Weights of a small mixture-of-experts language model, trained from scratch on English Wikipedia: 82.8M parameters, 128 experts in each of 8 layers.
Below are experts of layer 2 (counted from 0) of a mixture-of-experts language model. Rows are named router (the router's row for the expert), down (a neuron's output weights, with its number) and show model dimensions 192-383. Each number is 128 + 32 x the weight over its row's rms, rounded and kept within 0 to 255. Numbers have three digits each.
After each expert's rows: a language model's description of what the expert responds to; "raises" lists some tokens whose logits its average output raises strongly, later layers aside. This comes from a sample of Wikipedia text that the model never trained on.

# expert 37
router:107101147109124099118132180110086145153080150123185178072105145111135106136048140198132118071083160109118050133155127157094137084176104112149154128144150175114138112169086142071094125143121113043120139166149095129113152134158133111129157138167139163143088105123143124133110119116102176125170083116125125163107142082102165162109179076103110103116134089140183139125100143138115106085125124134139108154150195108116140133158118120173093189201149153147134138157137177166141149052125149038104201183083155109142122095124155144116131127159059070141063105140109082146160147142117118135
down0:165104141080138147150158182109154136128160125109137095116085141166095172139154184133094096150157138137110136097083096154167165134065131133086144122059126143169141218117146131110117134108163141146158093158119147096154121117125139083147120149141112196087126138163087115117107118106128095099122086133131178030134130096103149123164107132172115151110100148160128108147124093141122079154153113235065131133124172109132087162102130130138185087132100083118108112093146112145130104131122087176155104135141125134183119137150200074140142150164146125116133166164139148148079164092080120135
down1:153142129179145076131137102138120103142102119186115147102122078075083159089104087077103068168125124169125137067112120119143138176070193104148130119189112100095117124197134120134147114106135084134062163070188115131102134168122160124164136152111152125116143150194140162075159141185090120152093106108194165091188094168174117147143171130056133164147129166145107176121113150088147107144122114134148133132091126127103145119173190154103118202169091128119191143177169148095138105186174087124152099168079130091074133111126129122128076116116145123123144137099161080136135139201152084120
down2:144123207086143056117164159148128163166064078163102134117111127116136129095128100090077077146150112124085108126082169148120164128137096142148125097133081103122082133124144156094154137133114118115085078076148089137105182157097162124136187153156111051118121117174185138105107185152134129134188159148146143020125184086132045108123074112138116106128127157116094159127102115114111127185072130119122157107126155164079111153187132183098081148128148182162148132099101062126161148133096229155147117130072096054145151132101145178146111103076125161187171116126133113136131141140120061112
It responds to: Verbs and nouns about places and facilities, such as opened, built, located, serves, station, building, in "the station was opened on".
raises: "\n", " and", ".", ";", " |", ","

# expert 44
router:145127115134107085082093114134104090154071085139081137113092118114067134128207136129142112127096145146133142084169118130078160091116126141173053169152127139132153070166143118163108129164141172095100167154147076116113177176151095117137163178143203096055144200151126131116131178136163112176171198109095138142167142166110079114132138160119082076113178099126097111156136156155169058135128080129124085098089124140102206179099100152148092166105171169093179212142162157119129193110112163132113122209076145102139131117118126097165096165185077114136097137092093159166177168143083137130
down0:098098127142149085119104123154148167107058164153076077149148127040118116109156082125227084134098177144161141082160101125102118111122163141146181193141123157120150174110190130090133106141124178113106178122184121152096150110191089101131160167147186081152146153155105138152123122199103083082163117079155164146122107125114105096142109074101086164146137135141129162087143132140149109138099139079134091133101148118133092071171096084200118154174131127130201116105148152125178136188169123128085144107160134150147160105139123148075047096174093146184140151084129089084150166141117095090
down1:069115230088147166134132136138109116096109159085156073134124130133123119189142165133180122140083162159172093127093135166152159117161146127089156097120115155094131156115154190169161164148148170103168142125115104145085084149202105088126124166136127121099180134178174139184185095190072158148147111093132181150183129151124119139108147178068107113110166110087137145112100107128116140157079093110127128127074147147152144140171183151165121080092093170152111162084130152139126165151092152096110153126125113131134155111100147072147109064082070133182173142059147125140171143189118174108
down2:069172106100044123098194133066182129142145098097179138161147155177107117159127113126034158078148136123162065123106099188144066093106052129105134115091115123104131098112120133144138137155141061122099098166073171092153122087087109088103121090121107173067109118144153100112135107115183119104082136157084137073144143142115165070114124148173145134166103090149117084156094146115131160110190109139145116097182169162156093135129101147159137125136127113114141114116124117135147093103097141075113130160087132108133085133077185123138119131118080078111165143123099126143081046102134115129
It responds to: Verbs and nouns of makeup or evidence followed by of, that or into: consisting of, includes, shown, revealed, divided into.
raises: " for", " in", " from", " on", ";", " as"

# expert 5
router:155126101176085161099179127143125165124144121207165096075134129129155169156089154125165191103125090139134117098097129083142083145129139125135076146148163202078123103107126095179142095105154083113126127144098105130084167131101140152148079117128139138201128127155152088121140151142165183135192151078140140078127133076132073145104151130146127117055105112108116106100198141114147097128141088157100175141200096119085076095162137156114109141127141074177100081080058135145076067116137160148131087132135104090129117155173099117126130115104140108113130098051187158135075204142144171190
down0:091107154149139128094145160156134097189129098058161111179130117116094076058133116166142119125138095132112114175143149137133137140115197107153160148113107151117111154110108176189110095110225166142141097127129151103130103195084120160134109072118147143110178077140102118140137141123091142118114105158115098160134208150127113117181136148146126066113141134125124129206072130094162116109086161129140161185120065124156163091109125183102102091161142163133110118147117053048165144098144126133123080094128156183104142126143103108134188120146115085133156104126079099139173125137140195173
down1:130169145117094115103093134145085146134149079108127136122140113179146135181102108112138107113122121144132148136138105163126137135126130059144203150109112098162155148143109154193142079143117183155157160087167144120145138171141118159145114139134147143123050174132141168089146167161130091084143198102155173000141152107116089119148110111122149113102109110143106119125120131111160114079113174193159096109121120145148165101134093138127178136113088129190160066156188090086184117142132123098215156148171144146176101150149131117129106155145095121130138105064078107123112188141064136163
down2:176106118079125130118134143095082131123166094167079087088154154099111137068158065108137138117201179136113114154165110128088113093176181114081120170100116132153143138122086066180104083139142093119116150145113123143142101105077179168124142162183157208121110109115101070127146091146182090120158099138222109215114121120111063097139151131089164175062109093083113110096203115102107154168171099128124150124157117112107064075156120126092115144105106123156144135122113123124107110152129132143149133118145067124107122120142171090171060142180119154119194113128096170130050100138125157107
It responds to: Words in military and weapons contexts, especially force names like Army, Navy, Corps, Marine and Police, plus nearby articles and numbers.
raises: " and", " which", " including", "s."

# expert 35
router:120119103113120137129108121137108136107091122102153098179097139133141097169151124121117176074075117151154116128135129175170151185166135076149095086170112127105165113144100140194146168047138143102148139124094114159094132155107153122140115155139131076073083122211145150080145159153129141154123115176161062118114180064095144134154169183079142157159141111090173188176159151082150122070132069188148191142075126133168123097164074134163053192125163213086111162144097119125113169081128108108151130119180117124095130122102100118132156090136145097131109125088088126104154126125139179090
down0:153106060148076111126156103143138100124120165084076157094153178149117164114157120123119124156153122164115126136148049127183163110121100108121124171040140172137158152064083187112115095125137153148133197184148140076162128087104145119128165117117138145159107159108097074120126132107082153166182121137187141110152136078124143114120143091131163088089110162119145172130136148115081128067191136118097113121144097119149127093119061148120132119157187097156117136158114126109146143065103130143118134145119134076162099159113160129083162102148151146078098133126154130162143184127157120118
down1:166156146119112198086155139115125081150142127114136123067166142080125106113143142128141087160144158138113101131124071161173173137169137141078147125035080140132120103102102119106175129077099177200124146144091100109175110121188132130117104104106085131087081118110144113038143075113172113125169084108074155119104100109149177095159076112153129159095065152163142138184147108078126113066142083070102160137101092167180119107118054153171145128129138167189067169089156121132077104116129112146125138142144159096135116148141173095125138152130138135085166127162146140116092146106153090118
down2:109160172094164097094151126115111086150131107100118141139082134152134082138117164142191116134081093126152174137116126123121088158091136125071130086141099081147157169185118162181076130099149121156121174127124151109155139126146153152179149080113174174092129065202153123138090107139130081121095129078173140158086138108086140061140129161118123121086104165047192129133193064070080137132093090128134130105085077097174117068172160107173094154126104156075097122172117111165121142140125178134080113103119122109114165113095124164099187140115066133111104110149113123096151107075108129115
It responds to: Auxiliary has, had, have and having before been or a participle, and connectives like and, or, that and not that join clauses.
raises: " been", " taken", " a", " an", " come", " run"

# expert 29
router:119122122103101051175128115102108123147126155116116185077139148133150187132142073112139093105158142159152151068166131143104145115128193162103090180125099124119105152131119098179098184104087104126090129119112166129140142131118108101142081132120128167104104071093168125137124119113113172127150193133186133166118101144144099161115122131133199132143135163130174150117046100103088124144079078150089188141177158110141126164164083124128106161159103147072155117147150124109152127160087100117090132151114146079100121102131139104134085095128101187121145161108132087166086145188116046130
down0:147138042121154168021122156178097162138140146189125198121157159133076123137141114149127149158123105126085104122076127098108131140183037058193168114189100136133127111105140123119139110098125163100138104153147171081137130088130141200108178124156195131109150143193157088111098108131148128166154080121099124035170132130077161156152115126088078162162117140130088103100146177124147152086109188135175102098137145142116150170082123119139096082104176101176170131142071103144127157092120105104167104056103133131108155103128068182114121138174148094102128082140159151123162130090167123180
down1:127122062141133144170105113136148137105152108134099112152187119128129107125111129148132166133136127071166141102136173103106128108153039127122104108174129098103130098138196096077084052079117171145154091065168162138095089131169115152175151155113182050198133072115164112164070139128146135105111095122128139114135093205109140108060094162141138204134109142105177107151108160188149115108143174108141094141148101148170133147125143136137104149176145182073066132145131127122151146143181122127159148172062188198172128145151078118139110089119087141102144177101137186150130081125142126140
down2:136178164165082153103058135144094149156128115108128122164133097129125149081112172109100095083143095162168137111149105114089181125119197143154120116149143166104188161093147066104126144178097133104104146098170126161197111159167141096112134122062144096142125090160090124107133109138121111119085119077103101163120134143129117143086146143129112067171075150113111095134123165120162102105133137106152085163102120147120187087127236118147172117085110131135090116102108109093148138165156093133105135074098119140154091098066067130136129109100163160111166077128129112114115116124133105121
It responds to: Verbs and nouns about creative works in music, film and book articles, such as played, released, published, won, film and episode.
raises: ";", "\n", " by", " in", " on", " for"

# expert 45
router:148136145116132110131174149111122113139099134205133150119099111152150160169123151121121173105137133169201105114116134128164174142109118147140155122130110110099124181164140119141146139112177152205156132121113095151125166096058113103192222124108171167122167065141115150125103145067160115144093188129152103109130167079178144065076123180142124175105096115073178157106172170108131105059147197130078134142123079165126070109158089133155127107136111096105140070105068137162154130119154151102108115126100144168110167175157143185098097080166117144141177135110058127138132140105154125085
down0:110147138076126094178095135078211123180100124138146109107201084140116122135152090137152145119055096149113143101078148108118076118169091123135107134128186174076161143131136104162125133155129128120117182132156122114128161125106175099166131128126112142125152110166127130168063125149125093070078114172141079140130079084135150121093088128122172142127101096133155144108179118184131110133164053099151192112135201064179084077140088116113191061124149136107209056087144144163129109125126126109095124119129087193113087110186107124123129118090117094163106158102105148116075180183112078118
down1:100149067094122136099170140126160112123119085045123096144092148125102151077142106159189151093096170093110159148145147179137163145134150095099150158089094172060184157134132076166102125131157165139145141123089126162089129110188108104127123135149142156141119113112121165181127069156129143157182114099109140143128117100169117099097085155129130131166119112137123141208090146161069101166115095156096102127131143110135128119108125113116134132085151138112152128162111166117145093163157141119117204190093117129150126126062098139141107075179170124154166095157145136088140148149123094083
down2:125190145045167181133085174160096141132154178079161180134147108132128138166120170115160118103120127111119123087151174104157080140129117124136179061157140112083139138131161182115127084123158153203178171147078145136132129059177143125091119125092108179126137111152170143142075120141080104144110075128148206136168086112140120190129174107118087171107069134151127132110062064117191130131153113140072156118124131130077158146134158179121161129116165092114090122154139107101105132080163070162135091202121176083153105086087129099134112145121077052189103164147148142144115151111115154131
It responds to: The preposition for after need, request or call, plus table pipes, paragraph breaks and decimal or time digits like 983.4, 8:20.
raises: "s", " |", ",", " and", "t", "."

# expert 30
router:094104137118121127140102092095110089130152154077080148088098185107156119130109132072102127143133117126136140147162171131122177129102141074083104205110150088120155096166161119123127113149094107099160110112094106160099168169145119183124163127151157135094157108174106132077109090152195104140134107122177133114172173082116101167125121133185128173128184103132076139134125149141145077087105138170119131095119153101125140112113093122116134115134115079141180098054163188131166109108173120107098096118152155143088176077165083172074124166136139155130133116134148098107128036128126104094
down0:142149134114181160135096076128019082137132149139147146100104107081146132112133103084178105104136157156082081140132111176039132106174145170123178164147179107136152144131128123144127153169132185160233080151089179125131159151148044116106095128115132125066126100082112106083088080143142121117138100098139154052187101126100070151109146123154141149113138164046098154160138191100135147088129147087151098143152129117124159086115183117171136133141149152107151143150115143167159108111181089112145078125125103215176112124131168167076154119085131168068144203137121130126101139097083079140
down1:128105141116189134148131152149150145097182180188126125090166115087133179172104135119159112144103198167147146122135110108084094099141100140107156150153154150101132130128114125136081161100177102139020135149154123101131128155137115119183168125136158151083095150046129140087143097142130114139141102124136084127140073092115096136097146106110088150151143052127135183096148138156134103167140066158085144122095138164070119139155124089128173173119135127141140143128141110151123138102103168067087164129165150159123120149123131160085084125105092120149090135186076118134099139113105083180
down2:086095088127102142113117108165128159101105127165117122098146078116074101078109136129115137101132091131174055149129130164122152144139110104084172063106127137122170165175100109105085128146110152101000130131102115107156086105116150101121085107155153103126125114145121162146142101115119136143127147127103081079132000135122100156123086170121084153167100188119135147114133144124139178122163165111141147101146065171115117081142148103189096106148128119099138146128154146127113110091111236108118137154154154130150149140137210100098147167128168132145119147154117180092149095103137118134
It responds to: Periods ending a sentence, often fused with the word before as in ships., games., Province.; also line breaks ending lines.
raises: "\n", " The", " This", " It", " In", " They"

# expert 47
router:122071120162115150084138125113088098097133103114106135113119085069122150103112147137177191105111089138106109141069094112110084161172121129130125090172171146083162160117082181140128127131184124140112149179034091121164168167097095144126172108122185136109130098086128177112122093116133126173165078124121108057080133132164142151161140153168136084133076143126211134166095143086093080126141096159143196161108144080107141166109110116128108113081165150116163119110113164158103159089059137103118100138103118083099069117102147180158074118151185061149084073126148148143173116126183162128
down0:165117149158115139062087188158159102049112119145084200122121083117116077133102083081127049127132148160170075129157160090131170122153124120147129072123099123060124150106114143096162093093169083099117124134085126107166197132090087146147098135040151095142120103166113175104127109164128099124142096089137177144142115125129121135139193170116155146104149135101159109167112137121131152140079120048195149147138175065103112133105176099135113115151132146157148158106110130138107105136138095164139115119101131108144127137186112158115168172121164110141114117130132141127203069118141103104
down1:123148105184158067201145183039157175110135157093125137129166056105042132126132124179128159160137149175149116112117164160114057151179113181071113123108103095092160185150103109178147154152155147139125159149175152092176138088143025154098157105130089099157166134183129143093119124144138136120122138106074127141126132118125137118078119133157133114112155176136210115129111116141097090106114123081166207104128095130089146132142118096170114178107106123128142152113154177154153132112107105106066094108096155121140179157105121086164129114117120132095112127168120144141130105077177089096
down2:122096084144143208129153178151155092134134076139102152145092170211137109104106143089100091154119088103158136157099151129128105132157175118067113141167109101123169158132189111166118177092148107109168097148136151134142216085088034114125138077136093167118111138114117131102128095152101087130136151114085217129074149106106173130080115162104152087159108165148129111126156086111058096121156090118142086129164127127068111123126160177132157177095099087139152153120140074176133112101122142136100119086102134106117113169175152103078130147057157160116106109181093113079073125087110109185
It responds to: Prepositions and verbs about movement and progress, such as through, led, leads and helped, in highway routes, motor racing laps and match summaries.
raises: " by", " the", " only"

# expert 60
router:085098160139119110107129184134161211064114160111163111115119124146079066147156225116140128073100153180181148123110102141143127118119115117119168115145138123096148165123095073137162114113163098150129143172180201119070187161119063118105121118118166096122077103112097144128105104160113159132124060143182055059086147107110123140138176172113131131073105110114185125124102197128197109102112141136166155130181108123107130096149140116137133112143121102152131110104072147164161177117123103151143053150135125179138170145136138134134147093197142106210100083142040167153169157143079090057
down0:144086169138142125071176111139122161197121143115146137153134094109133119160152058095073151154152106104102078193076080123137126120095165162173150105171104129094113100150148122161151170099183122114130125109130105168123169125115139117156059063137131124125076127084128116044118120120184126120158149147122164125106119120100117168137121183079115097078106085133150220116183169121121147103109113161161119107158117127098159158050099098067095118148196136172145173128198095132154147136111116121145137138156105128114139115146079173111143097134123133122168133154163083109088103160067173130
down1:198106133089106115149163080159131109128141175191101126085147198118099149074176125120114110084164128140112139134149118079099121134116109091072137133099151106137145163088140124114137081162141098114154115173133171100139083127141146089036139215105076070156188122083132149147122169060090118117131137124149145084109130160117155122109167121166152129135118090157138092206165136114139141103193130079111082123108164121161199109107048168107126149130102175073166137153099165099111094171160171129112153131112151107095103154154124059155129117118130166131113159099144133152146103161125147150
down2:106090112093175103102070143129124160116091127107139112067111148156103135125094157094119160106125189151161211061069096112102133182100143085119126120128138105180076125139187133143134041098145072102122125169180064125098177100086109105099102180132105063112108141130177133094130123183132142118117104081158153095145180062111141103145134172096148101122112091136154119101068122139112138100091129174079100107081105125115097174144150088161107137163108128163119115110114082122147158096161137173176134099115111127099140128100123168116096115130162133209112125097122165138073153133064143116
It responds to: Connectives and quantifiers such as that, and, both, many, which, plus exclamation marks in quotes and numbers in vote tables.
raises: " |", "\n ", "ation:", " city", ":"

# expert 6
router:096137108140162134085104055166116124140165131111123182135151141177106105128140182135127143099105162143177159108144154113144112132164124173089097143082102187175077173109185155141111141083104107100076176162116104112148072091142191134069122106156155115139164124170104159097171153129118118100117153136136169214138109133123164106135086093109148135109144122094142114114194133142088143111119142128148162161148141088180129152086142211184184153096110074085114120150113154113105116157114137147141134174137106102151120181118179130098151104211125184081087163106141166091114196160080115127
down0:166137134109140130157101112119099141156154136113151127147164087138132175124141180085121150124149083122120164127165111138136140136127079155105139109107120147143125191089124134136180091144136169153093136176132075093086111097146113086117165108155106102107105144086132097134139161110129163170105146160106166128089111085138154171140130048158108179139168126145101084127176157123042115117135090145144128102117128128180103069098155106121148122095158130136107152102114122091090117194030094111130117127144061047124159138157160095123109116133200113091137156149179168066074159056124122160
down1:189115059103210163111155069122116141145095138152154160061111185155138104130142074162117061134148139130106133107093126173202130107153157109160154119131141073093063117136091172097108090118153176164147109137145123148164158105122107114120160176173101087121160102165143091159041135180122103126202098074121153131107184120122163157192157135174145088120085140128108081107194147108086134151124135087135129128076123077094163128133087106194083134150166104199135124119125174091122110108134186153107090165083150134224098115118135140138141092112104142135106154175093122080133070057155104109
down2:099184102150144136083158066137192147151129126124102097125159111173122125084150093145109175092132102127097170180100178101138083107145138146142133112071242170158121119151133106101159119134131183142135149110114114179135083086077184155104129121142090088128182151142126134157084162080089056107182179138114127161130144126129132092080105092146175114144199134156114106109162138126080160120156167136088131115164106089082125084103103113083170100104159103148095123119046175118182168159140168191100144126165118199147136140165154138124147103089128135102124156109131157114089142063128130153
It responds to: Career and role words after his/he in biographies, especially of footballers, such as played, served, appointed, role, worked, position.
raises: ":", " in", " over", "\n", ";"

# expert 23
router:138107121125143165119109118099072132051163122146144157107139121125140160128072154166099177121146105173183146125136121130130169120091142105137126141142140202077147128156100124119144112102141073173155146126169125113087155139130113107165159105106101127134161115088121146174155164104115122140101104084117118125122135085139087068141148150099115126088050095141138158132134115164176120104135093107172176137137134086139080111137129189113078124142116124086164094109080168169172171166151116148152061113082140149112153136149109106253093118132116127138112139097084134092129120091101116092
down0:169127160137150085140094106102084146154076130147177101128125151136144130081134103174142153130081091122095146132170076123174100110157132110100126152143147199129127111090121091164138164145107141163150137147166130112197157088129095175087153090108099129111137129159100071087172129089103102130093112092175138163132123117098152128134107094091086125189153164131110119124111153143151124157133122166129161181147080068147175107084066075135157094121148135131124124181167110124126173107096168114124065068168070190132166123140107109122140119052143098110042130126174177168194133127140156158
down1:093098164111102120119108160105153065111205112169132123147145131112099114161116187188150140085097150123138125106088116103040168098142126123119085136195088144086160152178042104122109074118117055076125099096126142138134175120101135066208191162092140128164106065099136101129193185168112145160127107154115099119097156051142095108085123118168151170109096082109111084123120118033147106093109121114144151074116173113130084153116155166159102186096111119106090094119122141162101132168125149115160097149144187152095095194165112129090145094154091157139161081141184118149061160108103164126
down2:166142099139148109171141091139115159116109136104097126122168105164106116144167106137120107071137139184177151098121068134161164169141101101078177163095100133179113157079089104140133123140124183119132114100174091137121123186128149140121089177173099093090108160121109130115104114110152143125106168110150142152129136093158154141121129133121095110134173132142097167079146141119098151108080069125130125121094084120072155166131112048096117083076152135198163164087102146110127124114123079197059182076132144110122151173128154139167097150089126167166138123140105165163159107097149117145
It responds to: Word pieces inside names and words and digits inside dates and years, such as Stall-er, Ach-illes and 39-22, plus the and a after prepositions.
raises: "'", " by", "zy"

# expert 18
router:156131192131108081148118175155106175096136162162110144186141115111085135114168125145149158130069166191138141120125141130125113121128093083164050145225121161094178094171155127181143079122182106060126122126152077156158150150154100168156137143121109125157130112101094190169115113172139087137094156136194142053158108125168110133109148147112125082145092109098155151136142214114132135092182176159129108117186201071099204202102138130150148171124125085096187124161138139118118137157193095105111124142042148124118201127124144113178049134129121114155150078146072164186124102119155105109
down0:091083111118125111051110140129068094149120149124076132120106131154102120195116107171098100099150154208103161107105127102088115139127112120101083085139037119089119137106110161126159135150137134118124146151080130102124105115074088120177143046185152087109119151123122157136126105140133152097118173116189124224112123166095105119137181136137136106131100175106168184128104152129114126155160143102171159148097168194116132186149179158106121112153085049140167173134121174174128166076131064122121178139172114084061148141139171138161102152088078159117102082102105113108152133120143122162
down1:159166105118097091151116124108139095146173160084055108129160126138128151174132140139178159142058180119124110165139117119153079091223136207141118139109163165123103165129102134080152172108128172109127160132087146116129092136116139150122164108144106114109138120189167144105121084162096166143151183093130152154187098113011170121109139103157149128117136168170170166140164218141109133128199081153145173121173205120137131152147162143230119128112134038119122134111136138198097134141118100102104113177059105123107122155136140152138132133163155088160146132115112195170129181164170116183
down2:138066121100104199125203122191130154127133147143155024155173089130175092113139126075130119169174186134164156129128166142115109107184098127172167134179159169154137163107113096150151109189159141126160075170122120127150141110158126177155161138110114088166122155109062089130113093141191113172152157140060057140111138081134120151118097110129154121131118115131074143113100100180081163128133127149138142140111072074078107118110121081123170174086158103086148127084139147152139137099070206131178121096144113070108141104140109128158098153091119083151114148088097137128143059152093121141
It responds to: Participles after be/has/also in expository or research text, such as regarded, studied, identified, described, associated; also Institute, Conference.
raises: " his", " on", " the"

# expert 51
router:107111150054128101129167127104196123118148147099126116126086137170091055155159125111165176149123145145091142121140086114133138122135128145104162151180139132157161164168058106113119105098194091166133123137143083098139140145134085110114106112099087136150187102103084090155066147177170104123110141160151084091133151128099084124150161178108151139161143107115215138171134178106078095121129152131092213147089144083182072086132111087149127133134143059115147144121102150140083091101190076136148078097103089111152198119143123137156150107079179118116140154139148125112123158123114131087
down0:084137132092143106124122184136110147134126128167089120028172181097096093145107120089156127111225126100143127120146117111089137130103091109115178084126141115155133114113134098135126064125095178123103142129110159118090138128168149159133091119203141134110134095191134141056144166109130123154147132139120140200191142103160146176132117148151095108148154109105073128143090102182125143102108067097138116119102109139127147127124140097096133091175235194103135100085078114105221093151094231129084156146122093141180104101104142149169172142161171154110080125128145129131101129148129097104
down1:101096141178113108134167113182154165106149209106163159189105169106090161135086167141156153135138170147082134108138186131132129183124123125200130166179107149080145146197108156125171123125117145212157167072176112124107185121102110150163168170126138123106104209134138100095115146169178172147188092148115106096168144169111119084124153133099130137090111172119151141114155159198197155105126129160125162094135082157070140143138104130189095148118145125183147092152074134116124183112185081117111141105100154100130154102106067178169116147116085086130150141123136148054125134105093119158
down2:122131126137167100138123138166117072168167081141147130078130100153129158121102105106139125132155125154072119153141117156125134104102131080086192144110100122191159132045152128116086110101057131130052121099127077111149113167115177087146139167159135170124178102130165138154176144121083104112129176182108100096138072099128151099156098099113155057131097157166143135137053100124117166102130120162111122115089125182146164102157063128155095098169180121106137132157148101109131154119054203053116131155154134149170143159121187079163151180141170132158141096123110156075086141155136181126
It responds to: Word stems cut before an ending such as -ed, -ing, -er, -ation, for example unchang-ed, Interpret-ation, Examin-er, Staling-rad.
raises: " |", ",", "er:"

# expert 33
router:170103138106144098154119141156134099107096100168123106056118172127042115086164141141145120141110165114104161127141093073074177088084124086171072155147073155135166102143132132159111154135128082140094152093106117129153182157126111105160090198205133185138113166134112130100110111136179181143128075174132126095217096169138100109120172123141114128134165124103092117154125145156122104111113126127117081077178223169094161104135122152121150170124110142140114143135163178115109103104198149117097060167135127128090133124130130111071155120154125098124125171116173115121140191134144118141
down0:135138135157065082134096110073139151085124124138135153108150113144111086139120170166163106138072175169137127119177198154138148102114154114117158111103152100193132127173147163100126090133064110090160121108108208156028105148232170129069105169075123167128125094147110147134116123111140084062135099143108130163156101132145124087094137126083141088138131139084123079112133112047183154132084125137147157127136129121124121109123136092143097138181094146119084153145127102091138173120170036086139073108186073161144177092081126073158146088142111104131068102080080114114116094152171105162
down1:116185095147124191151135078171161187132120164146109092115138176116120065146145144099135167096153176146115152084139173147156110125120197076133140110132128113158055073149059122094143108107128158101152195081127148149081088129165113156137132098127117089094086127116157185116132110103124103139112119154132123095084142155138107171110089093071159144147145129156118131107124136082146099132124153115131090143067138099086147150168108137078053080094084134095104105121147081115124078114170170104079148226102122187068105175159105159096158090163141166122112110150113165047119113132154143116
down2:171136130126164141140075142188101103073115124161132098095153116063149132118079156164134094130100149094201115082122140072149112142125157102101104139151159148141158114137091084142147149131221158167201076092153157108085168124149073131140160142095156190077152174130129131078159111115161172167151036107123186084162121072151131097144109148145162119152086071098150142101111103057192118165152135172134158095082186105090159139111113139109123124190118177154119137128166122122095144105161146161127085139117118108066189112124085161143146122145111125120166156152100120126162172069144131117
It responds to: Words like located, situated, played (a role), area, state and town in geography and history prose, usually after the or is.
raises: " and", " |", " were", " was", " which", ";"

# expert 46
router:147095068155157109097106132104106102084149145131062123093073149107094062117195157125145125097139188181193177119132097164100147149146191090107124168177103200140110134150114127146118158130098195133157174148141109127145143055169083142171171106127109141085067069155111169099123098175098156121109191144152184152109106176079160153142141133118106152159109152179131107172150147144098126134135135123073096146079128153134130121115154105155122175157094114107166162075107120126206120077110165138127105191104122103093175173123196133098100099145083140145162131122124114073132159112145094155
down0:079164160128124161128162169150132096140140144111154151156116120119105124128137112141107159136075085113141140107078148127071072163082158111125011131074100119083162162127137174172131123107149106107100122173099156166094216142052147165108101094156124166157144130150134153132168126106154097108082082133119119159099111179111100120108106158107129122142099164142148166139098115132129090067157148137140120128133187126115141165121137168111095103147189112143215100147110134097133137077134116152098127119140089058047134149107138156127118132118138104136147126134142099103177114155161084159
down1:123125143116147193146130120153127148088121193179149134093120152147172111116113153113140078144148070124112121127120137178150145112112138128103174166142187171166110095172132130089105111081137149166108075114131073188152064121123148197119094137112088177131132150085107115141141190107100054128113125169086173134117089122156136136156102163164164225170122104130146116083150087194167138052122114152113146159080070126142148133098113149087148147133053098088116112101126165099049091118089055165098116125141191167165157162178106143136140184107145168142141117114159160136091070090161118164
down2:059103106120111195121131142153173108101125126122140180146149162207181095150130123104156113089137131123141109140136151070084168092119081074133152150124170113123120121139154183154114078086153174095177129136128090141122181113080118160119068127112162200081134114172127138148097130078159132108123130141106097152116169144178122119101118169165146098160181100149123132085143167121098112134164069119090111157107169098093111093100109127063118112131137171148086093136095107111079130175104105140150170118181105200099094111143140144133137122170181141196112163126134122150123075132088126137
It responds to: Past participles and reporting verbs after was, were or have, such as described, released, announced, used, established.
raises: " a", " the", " by", " its"